python train.py --num_hidden_layers=13 --hidden_size=256 --n_experts=32 --experts_per_token=4 --d_expert=96 --d_shared_expert=128 --hidden_act="reglu" --moe_layers=[0, 1, 2, 3, 4, 5, 6, 7, 8, 9, 10, 11, 12] --router_score="softmax" --normalize_top_k=true --routed_scale=2.5 --balance_loss=0.00209 --balance_bias=false --router_z_loss=0.001 --init_std_router=0.00803 --lr_router=0.000339 --vocab_size=8192 --norm="rmsnorm" --norm_eps=1e-07 --tie_word_embeddings="early" --optimizer="soap_variant" --learning_rate=0.00204 --beta1=0.95 --beta2=0.99 --batch_tokens=[16384, 32768, 65536] --max_seq_len=1024 --train_tokens=307500000 --max_steps=8451 --dataset="wikipedia_en"
Below are experts of layer 8 (counted from 0) of a mixture-of-experts language model. Rows are named router (the router's row for the expert), gate (a neuron's input weights, with its number), up (a neuron's input weights, with its number) and show model dimensions 0-255. Each number is 128 + 24 x the weight over its row's rms, rounded and kept within 0 to 255. Numbers have three digits each.
After each expert's rows: "comes after" lists some tokens at least twice as common just before its tokens as in all text. This comes from a sample of Wikipedia text that the model never trained on. Tokens count by the router's weight.

# expert 12
router:043151129143171175122141116148114134137128135148149156150122141135075150113118090130167103100144142154174119139163116120131122141138165141086133117149100121131121142153086104143136186139144128167093124130137139113153142101151186127107093101121097143110140163154118114147113080126109150161103154096131129127069141199139154090147137101102146135094139131148145137124154098159137113138094151138129147124099111141117118117146114130129157126161157137125146144098147073155161118154150141127094111135145093151138108088100108085149144123138150126111176112165159163154103124113140120132130154139112148111111121171151111143139125127114104141119146105109164132132135108169119072178130122157120127126123124110159115164094162147127158132102145164122166115120153147117126139135086080
gate2:123119170129115123148155130161141099170150121138171165154096117153123170132094111117134120113127125145167123161179132126143085169159156097139150130135067105139109104160131121109133131094145142138072159121158111134155161135136115176102096098113106154110133132134097095118158109130099142170147133131112107126124188114163150114159125119100147118129126165118159112145118098165146126128109155128119120109100132157092112124149115161112142109111128101112169134100145122158152142136139126145118096123156115111101167094113126142120111123171151142118158080166111160166102160106153089140123106156108133075095160162148131118081157147124126152142122116136140182161164124176103102135142149164120175123133122092171133116150131114128135149108200114142150133142149123127138148151107117
up2:148140159114124132103089106115117101142143085136114151105122122063161128147102159129109173141120118131136107084131131120108153138143081150151126125131121158090112122145136124093130108169110114150151135140131105174124118136119120125143133120138120110128113160143133117135153140111105121102108119120148152167103101143088104110102114116151090092102143115135106140091124132136089168152139107147108098115128153129147130108097141179104163132112120130098092122136124117092101105129094149093115155090122151161065167147136097135112125107165110149194138166131190124138075106114105168134106067090110088154098136134109132110109055140142123128130113133156118118111097139139143137093180147125107110106117147169138135143158149100129087101125130067127094162143109120135152100135120124
gate3:122158164154132131141160117146091114160141115124143145141115124137088160106102122155168085116146147138176121155119105117136096154143169100116158125137118084146115154158108089138155139142140156167108129106134126092174149113174147109109134095121107166115130128142116099121110127157102171152117147118112102129108149083140138114120155096089142130093140122170138093178143108139167113138113152144087151135115097146095107126135108082155125085109168086146158114081137095161133101147150121169099135145123105173152152107096122109164116106136177138092147119141104153149130158104145073098132170147098143107108173136164102159113171128110133156160121127114129149152125102133102129146154100136157149111138089094129138130111173164114109129124170122097157115134141115120122144141119129
up3:171112125134119133114147124167116151090139141165097105096109106141149136127132114156124111152120123140166169114120133130146167140129164141122119156128114131166118138115133142169119150192114160105112122121132133174126121110138125149146147112175079100151144080178157121115101164118129140105138123084149145124144149154143107118125143142158122118110128070095150130084117192172121117101151131132143133170123150125095125163142143126141082144161106130114138181142103147102109176090144147133112106122202128090124109167141119153090113103137131131116157137116143130128139099130146151138132093142109148140167139106163162117156140102159107141104137133148097134106113120158159188103106113111103157117169115201138086155129123142109115100156112134101160160110117129161114135123102138
gate4:167155138150159145112122089132144142178147095150151137132167115129117156107107107128134093118158166162157126157171084108127103121147135157113145136104101091124127148152119075110129122162131117143112168109129143113116136106162150124088108091088123148108138139115126095109121068120104125144139168105103112103106142133157157177152128132133137109095144099154167097114151112158148124117110133129140141109121139115105093113149143078110116091117162146122122136116152099135128112174146172147126122122160116154147141110110075121169137123161159144112149124162109136111127163072139087109139147148113137087125149155112106159115129163115123148169103109094125137166131158167078135170147090162126159117130088129145131134128146146129158153086129162085129102170157121079153114153122140
up4:136145158096127126156135144135109178178116155169168135102101107135129094144158143141106092122106133140140129108110129116096113116116136116084121110112158124132115099078143130179145103123147127129113114143120169129134088081100157080097102098093130159122157158141100125127141124107167157149127124147142143106145108103130134130119152115113166085160165154103112093148133111167150110146169101145145153115098131151189087152152114143175139139097181139142131155112145176146122128104090096162099122127165124100121113123124071159120155129170145128109147131125140169170144102120131111093128146113133126139125153146162124114109106162101157122109114145143108160107144147124124116096111101151145165081147122108149133117112144160105110094076133110108088156160112106096117115121163163
gate5:158138101136128166116154121155116149154170122119153159168132092137103149098099071136136127131161129138134092128171116102133112144123161139086150121164103078161135159166127102104170132127088162133105140108131125105136154116149123130104125144138124143131125129107098101141098117162093140155130136101091103119080142117133123108144150138113160136109147120134138074171139084141138114155141136157094124096131114136108124131147085120148173110096146115153145152089138094147167110135159140136128093134144130121131142103095103100123114104146157142111142128155131154168114164092183124150132152147092138088115118184145099132121134167105075152165135106116138170167128134152098134156135106124163163095162131138121152089147154109139161123129146128075125089152149164134098094168136142
up5:157124176130179117118170147123087123115110110135136148134147139144079141102115159162120104156183130168118151128096080090120081144117096118133128106100103140156102104102114138145114094146133100132157133098127118099174120141152115124106138114128128136130131132110064112172125139127113151124136186165114115147117115153136165151136162117094147145129113116151133133115112070119141132169100150104098162163097100149144105135141110085143088088141144145122111110156118102144125116168121137138141113107098111154170127117111118128113127137129120108145109157152082102122182144137146082149167149103090090147100110141152141116128123118149137146112109127127161097141146100124088094159159133087133093141129082108138111127112125129115140162122158161147159131156137097082184170103125102
comes after: " ", "1", "2", "9", "0", "8"

# expert 28
router:120153128136174138123143134146127137157152112132140139158143126181081165121078088125183093124152152182154133154167103112131111142162148112103130109142095096148126128160102099134171144140148137139112167121154120111167157106157178144120095098093111156109108157141123126124115128135090153180111166113115109128109154147151149096143143124107143144093132139142142109157158095160149108155099142140088143122088114130133120113149096124132129119137157104159164148078128093144160109150185136148112104149155106145131124095103130089142118131139166158108152094163138164149128140114175109109156145148121135095129154143153100188096125153093107164138125125111148146147118109172112092164148103138155130103135128101169115132112159133109139149122165139107148112170155147104124105127119114
gate3:108126122132126146122116110122138104154151112135118127154136137135126148096101108089135131114136116114156102104121165100170096120136136180097131139142117131148126122140139129160143123130080126164124105132114094134114102158151139134110151136115123183112126182084181128119082175115127139149133126142115106152129158141096097163123159126148118162140146125148128083170165174133140074154109115139118118054146112153056115151148083175125141044121115135111137134128139131122143059120140121131152097118137094106147099095122146134101141112124181144135120134147108143130100121139129113104142122141118138136134099117139068120104154166146122123135108115081125147130153120143183109145136083129153132107121140156142126115155159147146091119154131137119119107074121120116060118152117098
up3:089127121148105151136102125112126120131146143156102128106136148157130140135142114125113121109098122100125145118108165138145111107127137139156105131146140136145142099111130151092086136127145112104116121145109164126090113135122130124128152148090127146093137129118141115143139125082143115132139106115111126149159159097124121138126135124146106140149095106099135120133142148116114152119115146141151106111092115103255115171155147155119094107111130113109125090117135130127102121140123106123104158096123135114132125137173153127110134157110138178143133146101118125103150115144120139167108126110141148123143122119130093139121118140129131132140117129117099111120113124132106171104124095125115087100114154113122140113152117127112125181131115101121105101123137139153142083143116114
gate4:148124132119166119138128124124076155138124096163131105114155117129084125117122105112144127122167131148185120117138135139169106168143167169098175117151098114126092136151083112127137125137157154158105127122166144114159175115167144137124137105133101146154114163134112132154123128153113152132115130142111099112128142138131156109101131105099159124135139116172132117129223100154185118128127133155095163129135100140145115144163092095112147097163151098093127143090176098141170129128123167137104107134102110147134144150119128114143100128142128124119154101101111124166110160112149073086124119159134126109124130167121143112095133120075094123144111104090159169116146113127158133158147096182149126157140108128141105172077152157110152126115126145119149109111160133111163115132091115
up4:107170124166136135142125119107113108165124142151153108108170144110106148130134108166135102148133165137136145129150132162128137150103128103107164125089131143153114124154104124167162104127151134120126190103121116101123139153136133156100119160141110105139107112099121147185157119132169145192146132138115090138119128158084094142096119138105167134144162113136159088127146138143166105140124159152072151121141122134121103133121113111117132109150126092075120141137183097173127176131097118156142114128110112139115131168105068111096120147105126123123136115131074089158141147107134088096138140138084154100113102113089138076098150130123144130131071143144170117118137152111134119161130126151127128154143138096131127148105145174117095118097145125136131104118167081156118144087091172
gate5:143146109121163089130114145125119146165145057119149151155140138133084123111124102152143091132157160126171100141148126084149135147134149167108186110122095128100105135163124127146168143114138139141101131132156140137135155122152173164113114093137115145158151155139147137125091101154124116139132125144133091109130147169162145126140134122092160148098134163159165093117164100143136085143085133150081117096133098118119116118140100153135149100155197122146158156117139104140131107139154171162113136169096092144142140125124111076111131127154156131084170110114140135161103136107176126095124146133158147098114142147157112153112158111117115182113095090123166101140110108117130101178128111156144132119157109108121120124110171161132141099105174116134158117145152112117119166130133111
up5:092118111100100115141091129144146109102113145074108107103105100118118100146158177142099146126073117097118123117111147181127146114114105153142165161110167145096141108099145129116128123122098124097128158138130146098103116128103093092147150167137133124162119073087121166135141130069185089094141118151135151109140116104095106143116122156144110103150154112083111145110163118111129126108145128123182107158097147102162162171121135162123106156124147147101097108159129192109095142096106147099121169120149161106129132110128099150130155154139103142149128145104083100091174135162129094128121114120151110126159134103084146127146126135132137114134125161131098127109102136113115156092123152143118110147115127152128124176169088096152102131137150105171106134141147142146103123106145138
gate6:105123166102157142119141147163166117131134139133167141180085098143113141120102085098130103135091119150153111088153097119134125144170148164118176099142097152147119124164084122153153147134165132132125172121139135161149110141123145138098113082150109169127145145113126174109097105110079157116124173139111099108103140099140162075123140105122165162103150120115137109146131121124146072139107106142106130098101137113111134154156093132174103097122165098102136104103141097116149148116167107168128111129134084160133149127101123100152089073132147150093139111101110159138115100133140124116114146142115142099128126115148116146117120135102157163161113092128142181113162102151131081110121130155157106135119111143164111138122150180119155141100127176118140089116104092111139113124112126
up6:128136126115129124099120154100106120124132120161129168114144109119187093143145152103111153115074105160129130122096172149167093124143083149150080140113133132115130192105165162100123117129162130137145096169133120123185137097164115132145149155145147128118131101115143131120106152126122166160091114154075123153134164071109156090137144167130139154136161117092149091125149148133104134157129130124136176110143165121140107135127124117121134098123137090094112090106129115155105090134089119153107150111161151139102090139126154169152135106098143109129098116136105135101124165150116158170161114119100173154113121103104103105112135145112159140161073089103091088123129120144163117151137095138159133109129094084114103146120151128108127163146101115107094122157108121129151122132155118
comes after: "\n", ".", "==", "===", " =", " =="

# expert 6
router:094148137130170131117138115178130119163147122133173157155109131153107158110104094104161099101147139163166117142167107119150119156142143116089146129175083104154100161164098108138160142109127133164096131121159123117170138122158168145084070106108107140133142139138128101115122096156104149164112153118120105120074155171154160101151146097114156158091157136156160119133143099162161114135097152141117142092118137153116124098145106110125145095144165095163158136115165080169144097146146142148114093140122107166131126099103126114149117126140146122092163088145134135170100134117151096113133136146095146112109136159177111160107144140112102169132124085093155160146142129166115095166122099147143139113153139105137108136129167135115145133109151139130141117121158136090127137128126113
gate3:146151229093145128128110122153144132148160100149167141159094104153099126117118116101151113117145145142150075111140109125142106131147155119097113112119097120120132123142148110137133128140135156135127139116110093069150140107112145134134129116107091150089132166136111140104099121178120114148091199126112118125104115141137158074118130125129153157120161130159118111169137144152181092138115131152110170127102136137123108128141117133178143128117122088102147135110142108156137102136144126121121123151133098168124130090108123144156135120132166153128104105129164149148139121093148124116156152135120118093071095160134115167118134116115109115169111100136147163125154088149081109140117106184111155104193104142131115145128155133108158130090165162131159118172116093141170096140119115
up3:133168166111122186109136147144139137145173122139135103128089140141149168147117159133134100142141103132120142098135079159121102130227121128107105155149103117170136136129149147107144116114159171145122134121120084086119103106104127130119152089102114118089122116148112107146111126159136069170136162153120109115138124123162120118107142125118169138125151146140122118131127165130157147112102138122137156145142090101178099159129132140129126100172095092073131135102129109150127105119104129145147081093116123216132138148082112096141096121093167132134113125097126138111115127146114133107092130163099129149119134146104159104131180121108154142114089068129141135139121094104098091112145138138135126124174170112141102116115128121098097124128124115145137157107116101135147134140119168
gate4:121075125114119126131109138117099116124139117140134153129152092150124128131123118119165096102152153151152108155129122116135080133178141112121098077121105149136134119141131110142129135156166148139130157092142111085143152114091129122107114115151072144107127140140111117155102128160109169119108116108087107148135154138121132168127148105073138145111145141120144131156155133171149096162093163132107151129135103130120127081161113113156143110128153135149104165091150128126145131156156161115093111174132081121152166128085124082164123089082191153101137121187174145118135144096134137135141161122124141098132106144127134145163143093112105139141109095125139124148146092152132120159135091149148144104174136144164121152083146167135155125114132138131160090134117089088117079176095104
up4:126132158174168129103120124117121161151160110120126107130159096105073183109088130158177107117171114144110100146131123147149131142135124108089110094087119157143085110120107120117125151130172154128142166119131118121149122080132160145114157144126086126114139151163085112126083156120133171123102132101123142154103124120111135141123146119085150069152101148159173139138129123141113076150079148183114132153083090117108134122115095142131114156146143101101140142107131126106132125142160145137129089158107095094165156134104097117171138119103122136128145148134155154147105116130114139135110151133127154113143126171142109112120180149106115127130153121093165102138150133159094105123125109177158170103191096117148098137129173118117153123091158132143123129152118090113115149130118111
gate5:160132170144125118125153135094154127136150100147124155115120128162116172102092079127133100070132143122161110122144095096167092158139157099105153142160146137150121089126141112159122177094156136153110126086124100113165125082127124111096120107109106124124165116139107081094123101122112146170122119111111137093115143117119176092096165094090130116144115139159173107146129104135143085155117144121127118081125095158098133124163100156139169148139161126128141189121153122139154114140157171128108141128169093166111144114098153082177122137135124117126137101157125115128144151096160117130173116140130110107139106157133082142110153128152122118171113133071169167133149127139127107133133142146127119150111118133121119137133165176106146156137146136130160089112171127092122139120116145
up5:089145101107131136131107118115124151139115106120129128163099119143147121119089112109115108127121119165148085176155115154156125129099139136086116161169147112115112089097125100094162120168146147157148085117078116136129138150154134117136158102108082165134170157148096101120101122158107157117155156132106126157093163116114119158160166083108134108100124129131178109116173098107103092173129159157163145121077157144120089151132100156107145106115126126133171140106184153142124139135119162112103141155147111104170144123090133106108135113150108105141107145098095106153118092099113121143130165140165139122130103149128104115148122088144157110149134101112111112126145146089133106086126106106115116107157121120182087154115147160152155104108157122161155146145146125143164126116081129
gate6:124135129126143113123154150137149124128152091112127146127127116160104140129121094143168107122151127137117165134142125122146112141121149089102126116149119116124119119173119096150156160148152134173112156124156131116151143097162144129124126082102120128111111149124112075106113123137084142154108175066160117119080184144133130124138163078109185128105132142102125126121176140126128121147115173137147113135128164120127143103144092127149120132101153092136116185112152082127142130179161139146130099094118100132094146120114148139132155110175153135080176116158134128129122103129165144108130125122122115128123130174145080114122162131073110140139132077113147163143140097136095104131148133145145132087146106122132150138090196175106106109126159176082154081141147119113116175148120131
up6:102129083135172123117136163152140114150124117127140181158113104131118127086106085150153111128128118164161128140161117165174115141143172123060128147152080118142141106166108093114152159090114136166123096135136105129115099156118180128073091102131086100129119128114109133166130117132118099146118121095106089163126169163119120115144145147101166124122162169143155128163173130156133135166102136123101131118123113108094124135123115156111128123121139113160146137143174098147148121156096151134099139146123103152159107144159127145158116146140151140098160084129134162146098103121133138169148105158121157126097132141130111113142164123096109138156130081105138168096104142132093124137137117162154130139143120123165117112114169097081130115154166142130121160152138163107082081126153140
comes after: "\n", ")", "==", " ==", " ===", "\""

# expert 3
router:035145120169174124112137107171138123143140134151162149153107138139085134109099095123167082107152135165157124146150125094137098144140153131091139128148088138130088148132100077112140151124130132164106124144159134092157148113126195133112099092138104146117138156147119119111110104143102152179092163107129127129094137128148173103149134109102139137098150138147147136129160102170154123132095182139118160078123118137105121098147112132131141121128151122160159144106154087164156106148153126131067106138170117140110149102119113120152138133107146123115159119172138146153126124106138117146132159135104137103090102147160112151140130124100093155121134107107164155134132128167124099172125105164145121119143133079156118144106153156115156124135153138139150109113146127083112129130096091
gate2:121141157115149128129174130129092146153158120116138137143090125146116134121082111093143130113171168133123096140173101138140143138099162135139197157138099114182090093138120101144179113106137164126129141111109096153162134118164130132119085088106104171122148126160131117120131099156119117132119156102143122147116143136113148152117165145085132150099155135135153109117128122128148114176090184163114155114111091130094106162150149161170141114181144149166149138115147142135159116157162107144157101176125126156110094121110114086151105136145157163123164123125136105163124128117106125111114161155130087124109125148130120130135172145094126119135136104102131143137157123123121114139165115172148112126118128100155097175110133152062140148126153135090159104185162134105118114134108140
up2:146095100111109140117059069110155122153166124145148120084162140109102147146138164166152162127094127124134134108076119144100108145138129138132085122127128123167160108122190152166103131111120149102147106109133103108144088148142114121144162152148111117134165140147155140157108136107160099123164120139142130135148149152137124115133148082132115097110120096146099138168078122144144166091113070114121162146149141110130132153072144150107158120136104125153104135128105126110107146121119130109091185084112154089145162109105106153125142108152104108118177133117148102121114108152156153134143139152153100124165120156116123144145092132105127150085117131111112154123127149134157129094149128140164111124079128194135119072165139121117156113100135095125139128153125136129164120152120168
gate3:140147123127139136096124094129135134132104118150122133124108119154112138142103113081145099102133159139151124131133074124143101107141146097124164181113102086121103117119095111158151140110115163164108135107130108106166132158136177156097123107110097152167107157184158083147139098099119115159124120106091135119092103157117130169152131106093160157132124160125131162141158118137154085115101161145128159076133111149072147119162128138149129120113126113145173164078157102123116129130150150138128105114126100175144132108103159100163103136124176123117145133166123157177093154131137105126117122128133116117143160135143118174123144136108106144138136113062138126174155106130131091132117076145158137115116128098173098144134166157170144134172163152124142132145143152125110125134154167
up3:141080116152161114144154127140120125125147138134132099159125119135131096121135108148102107149122135110133124093133182102091134155117119110115143127116124148137146159155155138139094141181110130116134125133151105162096112152104148162120138156170098093128152119060126132115127095175156114120109152113150146141141144143105114134150094128084098106141132137151122082120121160138115133149159109117127078121082106118160092086131119121124104164110102172120119153158080101156111126132094101116109135120110122089084084109183141121100088133079130127125105086128168145153131063136165157126120131141133142114101093107109154114113156097173129149126117146169158142141105137111168158149147172100155158167138129128098143125147121127071119143097151137116102109116102116142098146137111076
gate4:122150140127121151109107147186094141136167114152130122154127103152112144131129125101171092116122151118149145167154125101136097141143163122112164135171130109126108165127144125122147151141135168153098163081097101079168158089139127172081120089101127166140143146088136104116138137143147151151086140109118135156105201142147138131169164129122162135134150117113180115121091080136121131123086132133150129099110090144148091143138072099108123113135131126110180135116153087136131124131117149127101106172130113128119138114081089112124123127140133114100133126118115140133157150151128119083167167132120114112114168162141095152113142131089118147169092121087159118170136107124112095164151081114164148125112105093134120121134125146090144140131161125105117121142134123092150166125104149
up4:135122124148120114120088177109115149096103163148100137125105157105122123129139128094120118113098102092162144109175105135143167098147155112107086089110171135099147165136170143116123099139126115102113109117104164153159100106109128142112109140159139093117109109116121167141077113105147129138150113150131117126124139156099127140077153111121131135148113107114148167165100145142081108112156145142133116160109103132135108163119119121106157135147088093133070159122074131138135162093133097096104094141088137135128160114122158160109140122178100135102091161146138178118093151156105107155133094141127118089099169141129083101101143133103118106134139134103151180133121155115076124170138132139139126104106122112109123111093117156117106119078113118093112090165125148101114107166143121
gate5:160147117154150142101124114123120150134115118140125133094147084128156155112098079122166144147093165114156130134146139120161168166135162141121148102128086064146098110169106094127123109141164121171097154133089128066115112119124125168122097099083113167156118135134119114135138090158150127140130151093127114109088132111121167155108156131102151140115143107155121138126136090155136129152090085164107136107106152167125097089175093123155142109133148100154152144126160129148146134164128121150105133111096098129124113098104158138116097102118127188118123091152100117131111126130134123125140127149099120103122170170184122144135146131117089148120143109094094128156109083174109098125147091106167113089132148127134108157138164149084135169121136156112133095141105113126108144134111111
up5:148118127104111165167163108158118157127149101129119149177099096102166134116130133092132099151182126150152133165129143139145107115129120167134121142141148096154147148111104102169099102090119170112137136127143130114132131140118167160128121100095114116153107134137114130106123128149119100138084091151081111148149145086101159126125096162174116140111099128120131143141160134155167109110107132135145098137141142106084113194152158142169081108116112146107129129106165139103156115137149138162141174164134116104107105153102121097101133157091165176094115098088110126137083140133115162104151175144092101104103175164176114119091120129110114127146110127131107118155093106117130148120147144128124147167110159098109114126128125161098136098147127099109127151144107093096084107138152137
comes after: "\n", ".", " of", ")", "\"", " at"

# expert 9
router:088148125153157120116114110167088132165145122116146149146119095143095158092097097093166106100150136152173134156164110109135095143128177116104135109145093123165128139166114098137141173105135147163108150106152125114145148080152154160099081099138094147145100157136110118148120062148112149164109141094111112118097157170169157101153137096106156147096131128151176113145137111153131107149088146139119133121105108155126103096137116135141167109140144112154159165118146097167167102155146135147112091133162099146121121096099128070142131129105155129107158109158135144142123131094168111110140154129108155105107121163145112148122146134082102146133130099085162128142130112141122082173137099151152147110148146108175125139105154152114128128112148138137155106137151118119118152130120117
gate2:099138138085147107181107116145131100149136115153177148147095096147112129140110111137148109137146141154144108163137091114143118142151110127112130105120097136115134169139105105149153135117165131159151161128149098078143147137114139107074122108104102148135164129141146123113113143099108141143113147165127128085127151142111146107117151068149121147165149135149105106120144103151147107157141155181111152121132145142091157184156094111129167097143144119117150128128149103136130117142112139142093141147171109148139109096111148140189134103139153143099150113140159148158098127126133111075157136131106147101127201183171108150122132120147094157148123115092150148134128118151102124142164097150152166114147140111162103153185139140154155130121132145148144127121182158123147115174106077
up2:079160125106142136119107174089137144169128104157147144110117115111076145133157117105101121113130106143106111102123142138125134130145167144087125114136141099110112100161104096115101094159106144134081107168163152150118127165136081102153083119136132137116156124119115117150153106111158117128095083132085144153130166096127098101109153125151129113107109136140158142096138150143153161115151105143147108097168108140150152085131074145107140147134123119130112101153111141107116140122097137117153137163140148154124121117171172095095073158177138156145137110113108146130132175118172079156123117077115160129086126132138121117159132121120101148126102123132131135138147208144154092137113131138149121087118104163110172130087120157108129132126141103140139137133166079101141129145151164
gate3:106110161140155112115137117150152100162140104155149146158120156161145154087088108110169106100151169155155109146151106087145132159154109159110139099150101118106148118140095096156151142132161159146097142090145118106152142141174145112087101095100101145141130146166160103124096143123105111155112154143110148091101165157132143099137160094150169163103154152155113109112161110148152095137138158152097139106091126153150106105162098120136158092141145107145142168091141099147144110158150109157106119169144099169133133106110169123152121094144151154097115096156153151156129152119148091138160140148103117097107134146160116159126126122141106158147146102094153162165138103152113110161146091153141152101135143107102096118142146149107154104140151143108152139115142154102105098147110120
up3:171133098102092147133122156110110152100107156103095116084127087098101104151173135164101140151092096101099164122107165154123114110115145106140107162109165136145093099088150139107111121118096117113170104174105139128096121111104126121143180142154130124115135125075110161131138104151148114100133098119149111141140076092114110169097107162097093111161106098107143165162118112098118143132098091126161130151156107100092127131118145141126089133129106163121149102138102153087117151088088173132148100075109157099125136147135084147111148130124099130142147158090118109101138118156114155140140120112157136143136147112113139088139134139107161120114126114156104108097114146103151153064117168104115113158109104166126133138096112135165135128126105092136118132156131108142160136111138116
gate4:144106148121150146123118147140155110163158161134168139169093138123132122121124096094146129096116132129122119167168116134161127153109136141099096133160092106115137179151137130167130140093132153107100146092130121093164131106142186129097100117121133168138126120165154125123095120171067157159118132106146071082135147115125127123148136107137093126139134171139106116125134109151147106122108144114085119107116106085116140132152104139137150121164123076118167101082165114181117089148154113138133109139124098147155144124091133125180115093128137143115164126177150123168142136118123108051126139130122153086092137142145154121132187135092140137134134148091150150132155127135127164150162096115125134133144106103133101101114146121089150146081141130077152107146147114135121139144140150
up4:120107156150113111140117170131152089120114132128138148135158160140133120165116163162120109113073108141114131127126138107141170119092140163154120111114116142142114090126147132123083093110128128119165123114114106100152116123113132162133182158136113103076130112147155100159122107143111162125130148149109109167131167186114130155185071133114140125137127132141134129139128130142139153098116112162116134167104134116107104123091167162106078136109108120101121151131154134118109168089117132087166131108148136125132162131108123133075118157122136190114120152101128104118147089110139118159191113150156104119176143130108184141161108110115121134172130154146139128122096118139154173101123098129115072131115123126137128090135081121166140100121075104132085100113138128097167117117154103
gate5:111120118147147138142123130147099102158117145130130160155105100179093129094111117110159120119164119148158147151153122123121102160161115110106144115141115098159086168168124106145141142112136154125112102122103103104154165123141133115060116111098097170110133162154090130148120145179108164147133146120099127117115150181133122121140141122131126122119156159143143112117148125161160101155139152160106135088126133188139125114154107112102162098108153090099140159120148101167156108137153144112114114142162095153183143116087118131108144122149156148094184122127111156127136105136181112117159126130145149102116159158149116128122134148133093151153120091098151144138127110145142116172122135150151121121136147124166082156138181155115116077104169144141172111109181167108137124119092103
up5:138165075112147122146124146134069134104144134080137090159098135101118144111104140094167119143093168121138120164125118153123116135147121135104154162128113144117120089160129103152135128126164158091125171128108116135123115090128123175117096145103144137094126113175124141159074132128127122123139104095126111128099107100116095105172128149088153157102130135129160085139183124125112157084139107126111081133124137122127129136134107129111118092119139125146091154110120120108121142144160141157086084171143117099155133105090138135136118155105108112087165107102153149134158085087136161137120109112152154087152166162141123149125165140142114114094099124106188157139082168139153127131166109153138101161178117095148134161145112152118087148134093137113139132116168138114151140122147119
comes after: " the", " a", "-", " The", " his", " A"

# expert 16
router:088137124122165145116120131148127093157157130141172176146131101148092128081093080093166089096136129174161111134163125145154110141158148128096120089157091124142123143143094093128165136123164166149132126097125124126170133100130170141107108072123086158142113149132121114127101107130126160150101151131099133102099175156148164072136140095112155174104136161140156116133139121152166110148097145156120150098123146145105108100147102122149159101162139094147160142106140114170176114176136127140106113158131094137130147107093108126137129105127138146098139106160130156153082123126142125138125174139114151100098115174156100143116160130117096133116119079117151142135137110157109083168136106156161116107159134113145101142121161141123117122122140148135154100126152127101116127156118107
gate2:119134118164139128123177142151132148158177113165140124152081101181138159114112099125152119129153148142143144126151115134131136165158150145087125149143101141128124131138087132137152150165132149151116166126124121101142172114155136164108111120137098107113089130147109159143116089155073137153105122105152123111140125129107144128117157112095175104143153108150147083161157133163107134126060133175080146123114134111132113148169108127125133120133168096150173095119154099116135112154152156167130123145126130120112132099098113109170140161114136165135163128156137115151100173092146104105146116152119139118125143115119072142139137100107134118126087132106122102165163125137108138169110105173147173143164120106138104093143168150106166129114100111067141140169158130107141126166106141
up2:131092101114123099118144158175157123140117118163163145139154168113088143131123093154174095149108139127188154144173100136143100172145154149126101143171150116145159139129122140130170131120115136130091110119175114161147150133106185167117083136103103106145125148160161130123140169142095151177131144138087114085111115181145131135138160096101149111137111135169116111155158136118160113171129142132118129132126111129116110100100126156159129129144107131129121153133161111131145119120149097111112152148139110150146114089085173112120101127102139114121115082144151155132130113130122100119094159103097122089139136150156128137143084142122082133102146107123175138148130086142114117122156143152099136155128125099095149127089160134076136140078131120111166096175129120124136095111092094
gate3:107157147138136130134155125141131131162118109132138120139076104161097106116119087142143110131111160132127131120146111089076093133139168094081117167143102119151092170166143117122146148117127118148111126122146135149131133138178104149115119107128108152098153116147089128120119105146101168162120124113123102116130097113132175140152202109110126108132149120166136109154149108126143172173099147131114154096132133076102072147159072136128100102116167118174128134105136121142155125167150123163119113125121104142161133089126116138159077135141116095092191128144148135152125175116144080129133123143108173112113135145170104146150150107115108177135092079081124153138129156155119148170139116168130154136141134095122146145105144135123136092116140124095149138154152149118106108143123109
up3:124130105094141151113117129119124103118148107147100095152090113164101083158181118098124099136085120106100116152112092159127154113135158088153065106102153164156120102141111099134099099085133138114107122127126161167112113138103141135139127151149143143087131147135202144154145168118129106113146112157146128174116148133142094154163134118112104124109116154117111101107110154127138142114131138058122137146140116170109129112137130121152166147120132137112121143099094119162118107144109126104146111151147144101126100117112133118113152148113124124129132174133123094151117110125149129102112072156116124151122137154097150100161096100109113112069147161138115127101084108127132146103096114116087102143118184172141110092123116076161072153123137130142131166099139109166168088122126123
gate4:113149136132121123140124146156114138132125128155163119159099139146117152102084093106160121104147166163128122145167100116129114122169164125119162142148122109130095120147120131154169140139145137163105122130142115100136182108157130155093090088123101153146129160130118111124130102133073131161101146077124083131119107143157155102123144091098139153126145111159143103169158130160152099136089152149129131133098127132116087121134134112158167135141148102171156152093160121140151098129161115130125066121118117175148159101102111083128098115179166111110138099143131121122134166130146119128131177165105146103100162124143102164123162158100113132125085067109143145172121119152107103145154100151158136098112107119113165127127154145095155144109139120089150114149163155114140105170147139
up4:121088134101116098120137151117107170164114164103093158123129123130082099147113153099110124135157144158108172100124146157126112151135121154130113139146124104152126166145155127157110154148116093172113145101131131154138171104147088149152132116099148110127143112120159132104118159108140166147108130170095176142097080131115116095163136132088133136143162091134142126120130135147111142115108145168114136108146173137109122147114149143121172107109146090110122111125190097157106096148166145172160169150168121125098170112112167133153138144175117146085121123136159121127106172118117131106155091089121105133177108150131107124100115106114149131154090143104156131146164130104161131175116157134138161118107143147167147147121160115109107088138164125147121124114144156149128149165173089
gate5:125118142130142139115153147159111154134156123144145132140087103174104155140115138088154121146144164149124103184143076123137107155109163139090151113156138103150097095114149128134149142133146154174096147101159114126144137113132158166128113104125112146094125137131092096098109109169085166159140131084152123104089139157139151116111167126088128105133119101166136104137103094150114107149093147163110119115094135162122128114123120136131121119089127156109150149105135118111132141142167142135114101102092113152135130109111145117160117096127149120124149128137078141157142149090136090130163142134113134094137171147128149189115157150101113170129061090098153165164141118138097095167088121153115148132116127128139118151076173149095151144111164140119148102179150149083117120129122144
up5:170126147123077145143112102108119119161177097126110084100152155162136133098116093124111117159122140108115119127107143176139127093166122148129120137135084150111123139147107155131123096144112154137140116156118164156104126124125147142142136160155134143144099101099085121099114103147161154102131128127150111091116122134118132169123125123096127138090111112094117079111137122140137098108178095150113096137113138094112128129139138175141129122123131133142164152158093168109146151092154166133122090144141112158149140138137081103088181114105141110175088176118147105124093165122146156131103155096120099162165135103138157154167143148136101106128116171144126125094155153105091117139096087118158117086128117143128163091124098159127144140164077152097112130140138153166152111162108162
comes after: "1", "2", "0", "9", " on", "5"